config = dict(
    num_hidden_layers=19,
    hidden_size=384,
    n_experts=48,
    experts_per_token=2,
    d_expert=144,
    d_shared_expert=0,
    hidden_act='geglu',
    moe_layers=[1, 3, 5, 7, 9, 11, 13, 15, 17],
    router_score='softmax',
    normalize_top_k=False,
    routed_scale=4.9,
    balance_loss=0.001,
    balance_bias=True,
    init_std_router=0.012,
    lr_router=0.000267,
    num_attention_heads=3,
    num_key_value_heads=1,
    head_dim=128,
    vocab_size=32768,
    norm='rmsnorm',
    norm_place='peri',
    norm_eps=1e-05,
    positions='rope',
    rope_theta=10000.0,
    rope_fraction=1.0,
    qk_norm=True,
    attn_scale=0.112,
    tie_word_embeddings=True,
    parallel_block=False,
    extras=['capped logits'],
    init='normal',
    init_std_qkv=0.0157,
    init_std_o=0.00255,
    init_std_up=0.0157,
    init_std_down=0.00255,
    optimizer='soap_variant',
    learning_rate=0.00347,
    lr_mult_o=0.776,
    beta1=0.95,
    beta2=0.95,
    lr_head=0.00687,
    max_grad_norm=0.5,
    warmup_steps=129,
    schedule='wsd',
    decay_fraction=0.601,
    decay_shape='linear',
    final_lr_fraction=0.05,
    batch_tokens=131072,
    max_seq_len=1024,
    doc_mask=True,
    train_tokens=495600000,
    max_steps=3782,
    dataset='wikipedia_en',
)
Below are experts of layer 9 (counted from 0) of a mixture-of-experts language model. Rows are named router (the router's row for the expert), gate (a neuron's input weights, with its number), up (a neuron's input weights, with its number) and show model dimensions 192-255. Each number is 500 + 25 x the weight over its row's rms, rounded and kept within 0 to 999. Numbers have three digits each.
Before each expert's rows: "comes after" lists some tokens at least twice as common just before its tokens as in all text. This comes from a sample of Wikipedia text that the model never trained on. Tokens count by the router's weight.

# expert 11
comes after: " |", "|", ";", ":", "°N", " in"
router:468512515522484483533520502500495488504553484517502470501504514525523477510481501500534490479539451503509491539504469476525544486506486501518500514485506519518496478473501504513544450503505532
gate0:476488530533552515508523514485498504540507495495515538503515478509526460493476516528509518519474499516511501551487522499501493493512516495484573537508490484547468438508487521468498463521489487
up0:493463506512501522475496532485490504485513497514515520494542477547493485512498543479516488522524515517556444513498540476504487502481495521511476532533463449507506497519564459515494494486504530
gate1:526475528541539542515514500481519526588529510459502502532535494446512561461476506528466478482479515448491488474459476468504515510535498525472420513463485461450518509464508495513508493520462509
up1:478516527518536511482467519497488490520462495505537525515490517493499558517532522486528487483479527528431501499479517496490534533466523510508502558485507527482545516508476545490519425490456511
gate2:508494486545469473557471515553473505482540497500483473496525483493488448508478527511508479487500503535493541515464477489504478485515537529497470526515490466493454452538524490505545533472526536
up2:490512461513476528517506501503502512517481519522480511443453532490517456466476497462470533519504529516502538496481474520512498517510512490518479498498541523521464503476513440472507566486482520
gate3:462508520541470486486487510466476511477487503543508484500496491507527471511518479496526507504541459470545511513546496506499510492543473538519541487447482481543519463496471489531485457488512513
up3:494502496487464496532561461517537506504512509521479464493511468522485521519488494474481477515493485551505447526481503505478500516509503516460469516513536495451503500501496514547441475530541523
gate4:528484503498486470517442510488492550495512484519510499459507490485532494513469471508558481502505482555503465482504511490481489484498461507530471520473492501480524505490512528486492478495469468
up4:469486474539529492492526501519516510500521507487541525486531482511499544490465509471493489491488509469512492505513479505502464496516506427472528519511522499440508509509508486487518559490489480
gate5:540522506486543516503491524518534496498541477510499483476528487484511496550483512504512510491543469489521470532479535494481529454510495489493512494555481480506503497506527536546543502437477512
up5:517466473490528557512451485530521496520523482524488479499480557505498483510437476503496509490516532558488492472530477487476526529497483475526536472481523494514474538504460504513528524492479531
gate6:517477508542514505513460531541470521469494521501484499503512542506490509525512493493488488504465537533530495533496515509528474493480510471503492502492507523508527490524538477566537557485511515
up6:493490501472507511509506501462515485450538500514548491478460458521476496469552484501463547475481541537489489498529529492518490490504520442513485530444437515551484454509524497484450498493483480
gate7:539534502502449511501543518510458496536519484515488531532476494509537527470497485474483507515537471483486470494481484453490530483486491485502543502486481486505529522514522501486556470519519521
up7:497511518504575501462499503474492457478492496475496474519512492500538453522527492523515492510432522515494495500478469495529471555483511478518552520547519476497502506496481495485521480469494454
gate8:516513466569499510506530486471508487532492522461523507510514504504520524471452494485485503471471495524538532503529471517535519476494470529531487492532494495531459526511495442502514437508495473
up8:520514462484511510487480456496490533524529533468470496540471510544477484509470510509447454470513489507494518495542510518466473536498477505493533454478495510488474531507491509471492493494497497
gate9:508488511507522503506456522522524473497518480497525474473497460478523509525493520490522524527507528534486497506468492520483470504543523485445479503510472515449499512544505510495514484464479507
up9:474517465520529520519515499499460502493502511478518528525475530518478493483498483489519504485476489503485457515526496536530485456484506529504479490483502504501507499480478480533489508509485515
gate10:518500488493498530521492519508484553493497554520490524518493507524511511493487494543477529544474476502525508507506512468492481482509500483495527466506539523511485464525500539527522530505476506
up10:477545514464508486469495475546478494521476498516483511469493535477495515494497474506520478495493497442536478481497536523451457488511470490506501510533495509471537533475480506480510479524526495
gate11:502454539466546509530526485511538443497499508524505529490532501490498522542488498479488576491540461505524508541500506541479489523479483459502483538522487530469491454517507492529477482495464522
up11:484523478471482486473527478481474481514517499505496525514543471492532487496515530481529474494460573538479461494520465505523443505523486491480471494528534478467496506473494496469503462495485460
gate12:496499484524492453499565495528468509455501521482481525541517498502499460499550524488511530456469526475551467515493525514470467523450501508513483496520487492511495468481557522504463512462502450
up12:549468527493493501515532492505463489552487495437476484484510500492511491516518506499501467468505458508512547508500507514505484510497481504467516455482513467455473496467496476500507490515490552
gate13:508505536526514550490503506515506480510533484450477542501491452500546527523501546519485515580495453513506517518515487463458456492492455481505502491503492503468510477533531505450530520497484556
up13:491546497471512496485508497539523533538469498487505482528458477484471510485484503555490531515543523479516524501480519465491501530529500495517467504477505528489485538496534481475499505465495536
gate14:450490502568484510464528502496469496537513510516520476479472516472515530509454507500472498549502525515440530496515507518531503489467538480507496469562505535499481516493502454529482510473508538
up14:529489503526457502469533500501493535477496493510445495466506511474472495495506474551517534476488475525472500510516510516517486478506535503517473490483452506460498528516483501491475503481501476
gate15:544493518482524482518420497484511480527519470476550518508520515496498446476456526495548492475532470537495479498453480477473478498476499514493490520493463453477480477524505511502564485468507513
up15:513509491551523561520495530507490511456540510460549506505557530445549474486493510503448507517487516543464477502481501486514486511486526543507522472544457536506502471513526501504507494493498517
gate16:473515519528504515534511513485462505513517501529503467537507468502495473528509491488491516475535466474546522484489487482480515516500539537499498482484463443571527464478486469519465487528536511
up16:481493528494490541490499494490474456520504511474498541500520524469536517515466528546533536483515488428488488554479491487494504479496503490497494481524437500505483497491503487496505478468498502
gate17:515507521536529505463524497440446512491520463501510493575510510478529470511461536533516482505498488516501443509490434508538475466522510504483464522500490512528504508478531505494509456490499546
up17:498521519487528537509477459483526511527451506490474483458453496524517481524484494498521521531545499505491521492512519478517506509524508486458507431527502490523514515469529521468470503501515487
gate18:496483501504511471532462488490462486500521464479487500504503519509503508521487471483506484499483507510508530514480441485543524531482470459461520481502481501521464476516497494511480494476533488
up18:460500512544447515510518523489472530490504498445549500479524474515477486536540466480469488493498487496503508536512500506494502503477502483508533485486508510514490471491504506536489474485470499
gate19:512503499484483508496456495493507458535522487486486459483477469461522519504539483497505521455514479494503482510486476515499474555507468483476509495527456523511494477512491502495505483483516506
up19:470469497485525485480524501489574511506508479485506485439514459515539509449493489488427569463532494489455498507499479484532468511518501533490470497541531481460511471501485453489466484488500524
gate20:532465522515510529536524515506519512509518468480479514510530511495539484490480501532494488509525498496484498526497456504506470522493503466512519524517477495510498498527483501494527492511495509
up20:546506502475485506470521550483507480532480503481478522475475444465543501493481472454491488515489490492495475515494496505489501510488488517516480469522542521485499503502543507515456475506453509
gate21:536485489507531518501522441528496500506471474500514485478515509505491480470486488504513473502469524533561510496490483510485488517511509509506476483529522495495498532509468492493522460466485463
up21:504520502526528495517473497431511476524481485472493486476465519487523518486448500510490491501555466519492508496503513510504511499474507497518500504484522523504497457436512516515537536488470498
gate22:494493457494484525489530503553472503505492454528488504527537571538552514529470529500475537513499535508488479533525498501524496516528463496526486546512474508505472508545516500489483478484492500
up22:511519475533476495541485518489490528496476547495506521494472469463523501513486489503517477505504440514500519551514492478466501505484506482474460527488488468476529457508452530510524518467496493
gate23:474556501530532534496486540532541512467505512472514450521455499528508499515483493516537484523487487503531490509525491533513495514498453502526470490548501489498487497515510480501521502480436484
up23:494555504490524521539527472490465505528500483534481518500563515489537498513468500506506528485446492477499479462489510456465480497486498539515496483532500496496515461535453505478545517477540491
gate24:509493521485470488542525493469508511500455477483461518475538497544467493514513487519535513533526516525469486513458476471526495528467499487498530481503477499523492503514508497494492491548490515
up24:480495506533461528499487486467497499483508488489494528530516512461544504519494473475442491500473442499568472516510530500547501510494454499514542474500519497507493508455527492462530526512481530
gate25:517458474478437497539478477485442535505502556469466543514498471494502466491524546527507502511540487527454541558521517490532499502519485521523496479520473460518535471527528542459503502499524502
up25:508477491467498501527541526468487510502517501530493516487478503458515467506547548461490513492517469475523481524537517449521496469456505509505484462473519492513484516459470470534476506478521544
gate26:518540471511459470519455480505473530509508504493494556519514514520488512523493513506548500461518506526534472524514488471505525456512476502499476492499506460495478483499519492510516523488499507
up26:494524546516470490502513515496490536481521509492522485470495514500519484500518449518511503522510475478528526566521506495514496523490465513555488507493469537489520467488499503476458456476466504
gate27:544490481531518557524507515515483487465526512499502527516521492494501503528530516501434512525500518480513489514462518517515519493529517450479498548488527511532528496524495524467482494491529489
up27:497507510441507461486501458473488489489494536502494500489496538519520515466473492516514504518510511452507488502474484530517535509521538525484508462509521533512497516513525530495477492470503483
gate28:509469472501500483552479486452479493499494493487507461512465508487535486525487523503479454490492505554463468505459478512541532495508497488488463495550545503498474520494539534504505503467472476
up28:548460509486563469469494506517520514476487484539491494498471502516542518485528501470513530525484528523475531463504516536488486467510524515480467476486518504485527498484545473521506497485521516
gate29:509474446486480522486480542493523480518528492480552511476484488497511534473458479489535478470460484496504498513521528517546478461512511471531538510474458500527472532510513519549532541509506510
up29:483552523503486478512451513495479510529531509462478482546509511522507514553510499516511505522474488468509504525533463512479513501515488505524511495482512510550472528470490528470529483506506504
gate30:482478490493487475476510475469443472515492484470493531513485527463500465509490481514495465507491518484489520531547515544493494507499488516534542422494435497515443540479451455478487500483530461
up30:456476459479482462493485499541524483560537518474501525476492456495502489474506487503481491471493532458496498511510508544512526517496482509528497490496474505483484513448531467490482491512464493
gate31:452492489496484504507508529471468450558482500499545494534471503509492485495510519522489479474500492502502491496494532480547502502508497523501554499483452554514514507501511470455509493519483517
up31:481508529525496514530482534464506458501475511541489468478535494542505479507530523466484494472554462492520525503505483503466526496517534515479503524499561485503495500466478491522474489517541491
gate32:497494492465519502514492514544488497515483457498495517525519466476528481545504520514542455488494505511495511531498483525529472511455459450537518508511508529523503469528539460520503512475516503
up32:509485506519438461526498522498442461498559478517503533512484456499549500447479505499529541509489467522524512511476481514561467486518524486484471520486475494496486467518476520508502475493475483
gate33:515513545505507486530462481512525482481525501501529504484502500480526492489506494461512511505518494484486493532471500518489515491507441461510470520505525472495494517499540491512506502504497483
up33:474470461538535523538517500545479489499503497516534498518447493483532524502484514532507504514456509521507486529525488495553435485515559515518524516542450551521455523546467477501540509494479515
gate34:475510486556439515511507518490525476491499482515500544451535494500525507514489504491519512482457456542539503513522503485547453546496476479488520484465522502495502477502502514525464481503506524
up34:504512463486553490490479522482494476529453503533486486536453519488484499519503487445484494494520499485475472526479493514476493474486509478499485569522506513483519545524495509514535497499420478
gate35:460497519525556514516439474511496486490501502490540482521524430449496523478471504549463479469462522504522505494523464486478516484472504490504507512499456486535508447489500501497519522486488480
up35:514506486448526473491462509492531527525503493493523521520496517514464522503522449468522487492507486481482530510505496510532528493478497499517460484472551511486493510496505532526520440518496488
gate36:494459542502517474552485495446540517510539536518489488509522494528477486492486519512515481520491465503501519516435492514543451496504515497516477510484493513503455471512482467473455496470494499
up36:523494502559488494470505547542494507466527485500527494455473514533499501533458529515499506501471518471522455515421491490499478523513521521490513461471491525510502503473492517495479526501523482
gate37:537484503466526486459492488521516532494490508519542494550477533469512485468482520480471458481473488462512460473526516571492486530479554532444490521499499500459494513533477515489533518485459489
up37:446533518509509508519511488455493500540510516507515450530484450456531506542485551522515458495509496515474515499490500492503527489519490501517501525488473494535532435521481507469499493522473507
gate38:551443467543515525522499547528533498540493501529532485504524490504512508505482508459503540460479497490496504514499497511488509464484521478526475503483446436530490455512544520504509492498548513
up38:509504513509535498548502514507508466514511499479494495492491485493494531509509505581470479480551521522481467556485528518517433495498464550500474499494477487482454490511525454463459506518484539
gate39:517431508519523536496501488512507488502552484507495532528466544518522525477469511531517509507490529530465534510464520491518471511502492529505451483497464479500482515482531514505483484475480472
up39:563500511543493496543471480489463521524484481485492509510487478490535555449496476501510522559490492499482481465498535493467497514474508511508542507481479525500510495520473483489464493533514494
gate40:478469502515490549540501523537490466464535477454499539464479511455510497509516507500493508478479485515552461529487484479503482503470471479530519507498478501486494494524499485532512534502496461
up40:491480531486496476513515460475454536476489497480461500518533450486511507482473525522536458490539516497551497496500534502494481545462490475498491512501524479529527489513497468509585514529466484
gate41:530496495500488493484524479537521511547507500497548444493478538514507530481492474491515459516493521459449521478477509493470521526488520479535478512471502465477499509484494475491535495513515585
up41:504528477458481520480516479505475506493542472501484527515527509464470472487500497485480519432491489490515495549484440493488480479527495540498511503503501465525529525467541521526536479494524512
gate42:481501511530523490518495490572506516467496491456507508513485566491484512510490525496510495516492515482490507495511482498523443484518503454473524501525498498476503548497520502486476509523491500
up42:456532504502500513495498468490474472456528509502527484524509530514522481491479518481517539455490492468532482483493476452479537504531499509482464470517510479527495499520529475451486524522486493
gate43:499471496516486488524522491547523491510496477500487521456496479487534521491447515485519501477472476503445520510482483454505505529519452499494464499490472493461473496518525484424507463467469518
up43:486528525488501519525526499481508495466484526512523493491518466501452464488504513532538463494522525523533473530467516505463486527483476476498505554488505493504527513510503534507512521512521464
gate44:521507457486492515529531483549541503474493505488487487506521543485510581501506495486510467472452503482499456471493526493498516498488509512552537505492506487534550519506469513488508519492475526
up44:535469573500495496496506508498506513470473450539451469523504490525501470534504485485532503506430504481475470506490517531520462501535481504514499493475505527451479502488525493498542504482533499
gate45:476501495508440489534519453487498504494538491534519475485482471527498509535504501464503523513503489485504522509472473471520512506497480547494528495479487483495485482455525462528539465519519510
up45:483511487482529467499550463479438508513487515470524454537472484499457483539572484490452517490506480479451505504509481505530527500540500499483522496497533496527505518515521520483496473499508450
gate46:497477499569512509516483516495522507540525491451489485435502487472509473491520507500518505489513475488513524513483459495531538481497506469500449496496488467534500479507533518506477510482497519
up46:471540492498496503510543522516516572468534533506519486505494481513500478519505488491497467502477504464481490551522509529496508502528505538490521447516473464539493484503500486487476466486502494
gate47:532509486470506525500496515504509533509511458465473532529519496472499454526487505476488464495541430479495539521472521524470509517504454460502506471502473454490501502475500519491462470497462503
up47:517504481511461515489491502506526515532518448509506516532491496496476451470503492509507473484514495490495544480527503527481510525504463500509489481492489497468535526503523504453502495500486466
gate48:522531520510539497505474513486526453530529510434464530520484540518554526490471502514503525477473447488475479510516505477543485528450501538521496492474512516543476465510473486466519468524467478
up48:507475481531487493500479497471504475506464485517435472494516489525487536491523488477499528469516478463503519533527534484507553486500476525485532465489530504509531526510469514548491510509513457
gate49:490456507469452502514504487536464519505506495505513495490501539458492535518531469507489486483507493503542480530515493517483501495505472492504496498507506527503477499494516528526454514484537526
up49:506516530500421492506527479489496529508528502486494455504510522528509477527519532506501477514525487499515484497534504491471518422531528483500462552498502477463534505457515494474513500500472523
gate50:510585490543490523522518546519499498503538465531510530465476520502486510503453526475528479531477494514449473516498468477494474474552461516526444477500476526481451507529549501463464484495486524
up50:515468489508479484510517491472535519528487498508486468477569496485534496523476482479505518488513495503509518472480481532496507507501494491506458549497529493529523442483486486481522520494474510
gate51:473482534487482501487513488500490472504515473525499509478519508463530538493475505498532525522527471495560536521500537552473476509493476507511518487501492487541499460515480546494461479472447529
up51:510499527491491491511494468491537493505530480456489534532516484521492478511498557469513502486535468540530498533476472495479499496496507470519493482455493427523464455504487477512440490475521449
gate52:486494502504501520496515467491465493504523500488482540544490474503524511554452525520493467536525523541495444511506514487495511496487507461496551519496470493532511521494469513556483469542534472
up52:502470485498524490503516493518470473469495538465496513511532478515460511479456462480475528503476552486534500528517540502489478526483509495517493489519509536490481498463521477526457447485535448
gate53:530463466542483530491517487485489507504535495501530529498484535503521490473481496483526461494491519512512482527517497487519483458508535467504481455518509472472499495497494491505516479483504514
up53:478493480479483483492493473470518491511533519512505464554490489485530494475542505544536498511511461477501515494514484505553542463487558514509471531532466494483488499478533503518530475473459504
gate54:492486527484539448495480480487506538495532483506524502500534495484481477531527500505508488501495500494475471560503525510507531464521516499494511475512464500516493516515523532480495496464450504
up54:471486507554471513485470503507509473488465450458512487481496529512535520533503542489510506482447522522474469538529525457505460514492463470528517498529518519458479502492464503499485489514508492
gate55:498540543510515475497497489495509478507495477495484516505570534475539501513491466514515502486501486516524527520493434496488491503467500472500409530526493489503491465511497518535504527528495538
up55:497476495527512551519546537489465459558516508472499521455527458495513501499489548505483452490497486469468499500465481508526486513493524514515494532530529483536492543518483502523481498458485535
gate56:494575516508544488492510520489563512517514500482473471501503477567497556455461491474507478519486506499495442517485480488513483517518486465442491561460486516463480514557509518507536501493489530
up56:478500490475510517510530459458484501533510469541503534501501493484482446494496473465529511485560483463506549523474493498484514511494484492488526505521501435549507494490504509477507522519491467
gate57:461484512505488566531525496529480517516521499487486520526530518451493520545447520499486473519463509524533472494475478457520472506501520490478499489498436527484514485489496465486527508463497480
up57:430489501515479537492509500499543459457530558515481540475477506535556549460501496502500497521483472500517456494502478526505509486559503464481504526499497529520488490509517486493462506494516514
gate58:444465506534500493480514475527502492540530489491530477475488459508502502501493490507514509551517495503493482541505494490490525530472495500492456525531489518448495547468479480507496463548519541
up58:522501542515498527549467534520483499512518505486531502499493520510514484539526501521475474490482493513444484491545517469511496454545481480530474479527497506490493493523515477502512523527488502
gate59:534538480525477473487529484489528522548479511477519463480557521478479531479496508527492519487493500500542510483503483530491496483489488447517541526535454530470508528505506542505564482520511468
up59:548512512504478476513525529482497517480477496531523494488484518480485479517539525531521512517548520525520507520492464495464492499513501448509547530528484508521486517515473529486551485518516534
gate60:506485494535489522528548491531487495552461519504480524518477446520503510491470476522486504528514505499527470538483470501476456524487458490531532535473501497527500521498494466524497492509494551
up60:476543518543502484486468522469484493479445491459480495522523526541512485504551453552493518476508482515478494498507556493474511533490443489527517474474524496513524509508484523465529540533482507
gate61:522513477534502505522491529475527538536511472528483483501495482478521494473505487467518514488521500481492505531498519486561493517525483468514470508501479486483497460505505496454489466520485528
up61:523501454531482507492483494495454540502484483480551485507490511500509454487466502539507453475478489471517502488498517515499514512549478482530471514477466470480501488502498480454534524525510469
gate62:489456488472493486522466500503494529524518516505460538501514554456506526507487500467514484505491474556498531500526516498489490496512506490510496506484472486512510494497515491437466537494472516
up62:489512532539532504496501548485513516507504528501482477508500514527464538503472493516530500541488510487465522504490459480489547491504461472509496509436541503508465519462515502508511453506498490
gate63:476524499474471468504515517473494568451479504493523476483434498475480504515529503457493473503493518488505594521514494527521507508488514505510502444452519482467478521478514487464491487502521475
up63:458521488490471537518564492475509506471490530520481499559510488528485492502482480495500509488519523471513478502520500476498500505511508511505490495531530498508511483504467491485549515562509545
gate64:453467475528505497469440521520510493492505495508516542502501477503515502473498515493513523502467486521541551540478445506525508504514537489493527509489513564538506479507473503512452480515494514
up64:520474476520510494524509465501500536525511489469536541486501486499526503492528534522486499522468490498571503506494535527529513535506522466561545509474476484501509479505494506483457511468496502
gate65:482509499468569514484481503505498543516504490503497493468466532495487513520454524501499526477477516477461517537508506511556478519499494496515466490491465520509490492554519493502481489468554523
up65:531521471504505472503482462498527472528543473517514506478506488474516503536453533538525493514487474503489486485460473467516449532539484520494517517491521496508459485519517516410498501467503483
gate66:493529488465536526510493525510511552487516504510444497527455528497545493503446518497504509480453501491482512485495509507521447528496492549516503507444480530507506499522519500495514498510515511
up66:483528496488523472522473461472515502495516485503525537539544472517494540502508478445476497487451485484469507508493448483515488497485499437502483494526504527504482513531497491475467479489538501
gate67:502557484481510486495459554496502489501483442522501535566512519521490484492532467530547509522521487531469477503473504462510502505507499454520521504495469514462502501497507488496536497498485496
up67:529528453460490503507533457526514492463489481492477473498485526492469496502480505495521504540468514498536469525488496519506514511505501498487460491545490538466488563520495490520521455488477513
gate68:504473510538464520538542508500458500517487466490507535482503532492538473520469563558508492549503480468523532552488525430464507455460483483509467486491443453521487466469515478529508482488473491
up68:504468500475478514463484531498443480505487526489496505505497519529518499512493471473443531484485507476496524469515530511483484526473517512480510497481532533440482510501515491486522500513519497
gate69:500531519531517501462539489514507457495537515491513530474510465493506515518471490502488528482445502518495546477542493512545497437551456465530500491491536515455436485531500506516482490539534484
up69:487535495508543514490490516519535467522485494524483512477510518477499519517488504494494519494512521466460531504492489538522511532464502488510477537504495487522498534507486499487488452524490461
gate70:480459576512490519526537503527480475530501497484501516487549502479530512492512517517514521521496494517501509591507526500475473495493495494509528515491498477527488468493447504498488443533473514
up70:515508474479540472488452552493523523521521535522487505515544456534466527498510478481454543506528493516496513517537471500532510522476510467503558499496509498498500516491493524514517473495531432
gate71:485482498462514492529503486488489478510493478489466519489471485492531515539524496534527534478497482499514525482508508488529476492474480510495501466513515522510522521518501497526538553492478517
up71:484498501446518491493479477540542479472489502485492501512485508476464517530544471509541488485517507561497430515492484501507462475463522469515482534515530546492469520495512481509512527483522504
gate72:494520502539506482489515532475466496505545513474486508495536476448504524517520490507530499494528457499536474525502477528484504477500511494519538536523485472571545471538518506521470551518475518
up72:458490507479553510522510464498525506481459509493509520538553491534544506496461517473509476460466531488480537506511497489513485478526473557496499474494493471517455494488476491496498497526468522
gate73:501488517552492519492533546577513513457508480455499505472527481517495554489503498499490476489452544531482500527476510478524496530484501439495494513511513485487475521509515502488454486500504499
up73:500503465528518526477506570513528499470514473537463482443496456500510476481512495487519483508466497533504529482522494507515488502520509457519531502465550525473517501508475493479469438464517462
gate74:526480466501490511517518526540537477497507489530504488464501444484489543517519481488495478455531525520509517510448457518499451499524504461502490535511471502522496488522476510494479526463497498
up74:481486511528493500512499545532483470482531496492487448457513488486507514497509510483491472465521546494515514514497483459540501494515509485487506506483499491545498464519462464478485504497516523
gate75:486532544481461508495477510510452541515506514491494461472481467437520495519501518546444514475507483492493502486507548463491511466497511514449449502507481509545509489470502523499484492483476491
up75:450468485451493502470518485542516532495485537508452473496487539513523557520510518506459462486523514473505496515502487520479511481510508494469434522555496525477501502511517474487474477489512518
gate76:488502468507512481509463462527503509506499531489519493516433547473473516492476474501508519493504455469517489499516528531493518504463456483535499515497480535476499489505430501482491491463486479
up76:521495486518544529506553520519497466503488494527538511515529489501511493499499508560488509521496482503493535453484513538470513520495502514507529473488518530478486455490490508473513493460491491
gate77:527447511539488498529499540561507509484517496447481526485474463492524514536496544491531555529492473515515491506465532473501510484481472452503507507476488524461510501544529507473492512476488501
up77:470523489546540458484493532509557533516468477527490491497491518484500495504507538471526521498472479484513477480465522499506515508459510490512506472529485490496503478492471478488560543513506534
gate78:508458512503449532477524458503487512529505484536517471530519492491496543526503523456524483526515515486517547482483462517513485511522483500516530517503544500479507519502510542502485503510515477
up78:457496532482476519529547513495485484517467531471521482557465524503496535486495485491475464509519497468489501496491532497491508509449542490491485516451494492548524448495485470494530505499491500
gate79:504478466513510454504480544525493505523534488537496468506482458519513485505484507444487513531512504528510532494516486562540497490502510490485513532479491495483487493490532479473509535446480540
up79:516520496540486498508506499447486469519502488507527474519506489513496470472497514572466513481510470527498455491522519491492518487492521486479499533507518486518511486500510537500462479511476493
gate80:462439522498536491477502479512504495502477525512485480538495525449540561487465483480515516506481504531507505534464504515552486506491503486477505526497533513478495507511456514552482472505491474
up80:477494511509511499497523493520484506492528497484510476535502500548468496474485524472499428508499515492465477461497531492506472501499509563499458522514487519521505483477494488517454506470546498
gate81:503465511476478491538478479524553532495550464475501489470511459517505504478541537510528480474508514496526512516511501472536460505522494484492482508472480489489490451532505514558491510473514525
up81:530482483507494488525535513453492493492528480520477527514497525498501439493484508518500487520520443487491465518465524538492490517493501530495440472530450506497496520490488479522487489473479554
gate82:504496483520490492504472566510504471508504511484495501433523485553488477506495471462508506487516519479508526511519495497484488464487517485506510538533471499503459492540471534505518572472528507
up82:476507500510484506514495508508488493470558504494456491537503477451506478590482468527515539511479465492517528523554542521511498509469487512528493481452500498530456513531507501521496465509470517
gate83:532521451541521488497534517465526506531531482508482500512504481506484464470504462519513505503498494496479522507508471505506495500520477490504543541527538530510506533484521547508506487470546503
up83:506499490465520530513509501540515484537479532539492497489489510503501506538469488500461443460520514468529541494497470501463519507528467507476502474477481470500454516476533523504469536507528504
gate84:481474485472469524503518489520524496519540474493478513481565515481534518457496524498533480507513476513466554544531491455544492460487505486516502506497491500514485465537555505509490500520506552
up84:502459504479531487482517502514478468477521495500475492502488454504532489503540468456488477502503476538446548520499528492492472508506482533523483543493516512461453533462535499475511513501486536
gate85:497529502491515517505486502492515498515460455521484529485485500532508506526467505483531464506541487486480502522476497484490491493426486469487486552521476495476537487504496516553506491463492451
up85:514528496511511462520506490484533494521527489474486517508507508472494479460475457523482525487497502492478483474537510529539529483456518476471490537473524502436537480490489507510513518479508500
gate86:503501499511528539533480501519489525506526485489458478425536500530531554529537501517485473479486519527482529453514484493504496517480490509498415527506457533510495511486524518483482544486512488
up86:487520465507502450469521541509483487481447472484505516548496508433474517529518483479506495498500483504456481503489594518496502513527490483516556526494508527510537473533492486496563525494470496
gate87:538489504521498498504501474494474486515533464518525512518512478458498464515486502510516533489515517525477519543552508510456517468493492518532483485488489456500492442499508512515451466505527516
up87:524533493522517524471545536473482478491533526495518523488478496507498537491489515548489481513493507490464485528490502497489536463535486516488494538552526517515470464493540513513529474463532497
gate88:498495532512438517497451465512509504508519515446518518474523495502519495528508534534478487493481512484543498531495500488464466504502484503495548519482459453543481469486507498500452497538526496
up88:502536532482487455468465494507472483517496499471535534505518477506525474535498481504490476482506497492491516494493482497493521499537514509498507522517494448514495489487495536507546519529532485
gate89:508467548517557513497457541518498493528510493506511513477467500489491457502492536549546481528524514508504505504492502475483531465518486513466498519491511519511520485460477506483534483471502541
up89:459469481505540506477469498496513517504524497521527507500514527502526572467489503439500498500489503507472515535481534512536497535511482475493525451499515527495482495473513488468518493496543503
gate90:501511517462477508511511470516556559551515498464486536518523457501513483499445484512543495540476479479498486504510525514551504501486502502536533480497495571516471490499520497497522456512494505
up90:494478478448503479504517470486490498535518490505504548505447500493536516478503481515528484517509512471491470526506499478479511452483519495514474508485522507526510500478524482528497486497512531
gate91:514549517492523482505517549507524502476494502513486508499534498497481527492473517507504494507443501541513487462470525463466508522494473484504496499451472522485516489526543531464499509498490504
up91:486471547530460503517486494513520530472483472514482517479462512514518535443518517489514511517515447484467476519483501509524525475517485485502521484495537482506509513504514488495490522467489509
gate92:541514493493486522505479545484509526523568517500510498530509525527476514493501514503536475459500479525481511488483529535507461533498481493511459485491451491479523506494526555515550501477487482
up92:533525488509536511497514487491516494527514521505524512535499498498455472499503494485491473475541485555479522484486514499467482491491414499523508487525513493459562492476511512474510519521523496
gate93:485520478476457495502542486480540473520529514546451475518483478514470458523471499483502523500532512475505489524477481492520524503529485513464533508491524467514515535466459488513510487539535514
up93:472537529511501458490496524478525468484518537514495474516484492495498465460504468508463517476523478485510448497524483522530520499473555526477493514468501560541489485502486456502593472501509479
gate94:522476529571526512538457487491548493503539503508516503489501499516535566513511487512511507541492503503451524539488488539507470501465488494498517539474500509500447495535481483500514487471505535
up94:480531522557521484517482518460494472454504501474497508491481493500492495490479507470536511485497486494486490442483525493501513543485495489526508493522514513538496464527502527504541511505501516
gate95:529471491478494501498500502536503493520536458487466500500473531484516486471476483513494475484481505511489501500477532527487496505574493493499488532554557479521490513543516504459471519512477477
up95:514499497488537525531488522519491499492510499491481484506531472497485456516512480518499500499542476541534452480522456487477536517494458486464503495490462438451516494495479473502464493472524502
gate96:477507475459492464510487484530469462453508512479507539472505492511493534519475508488494481508486491465542517486467472511557530499493521488509457488457485526490472521512497460486480526508465521
up96:527504509496497536519515461466501491559522511477489485476501448459501457494463502504509512481521487505497525508504539485481523517502491458524459495475451488519486495457500488512483473468519447
gate97:505471476523509477505551464476513435485542484489539500484504487529508532533523527502502465467521498504529494516497506484500506494519478488490499489478530469532465509491481464474489488527486517
up97:546544509477481503514515479543481558485488496473519455491536454431503504515510485526501466532481513484465527485493476468491481499510477450485508482502538508502501480495519524508478505487492474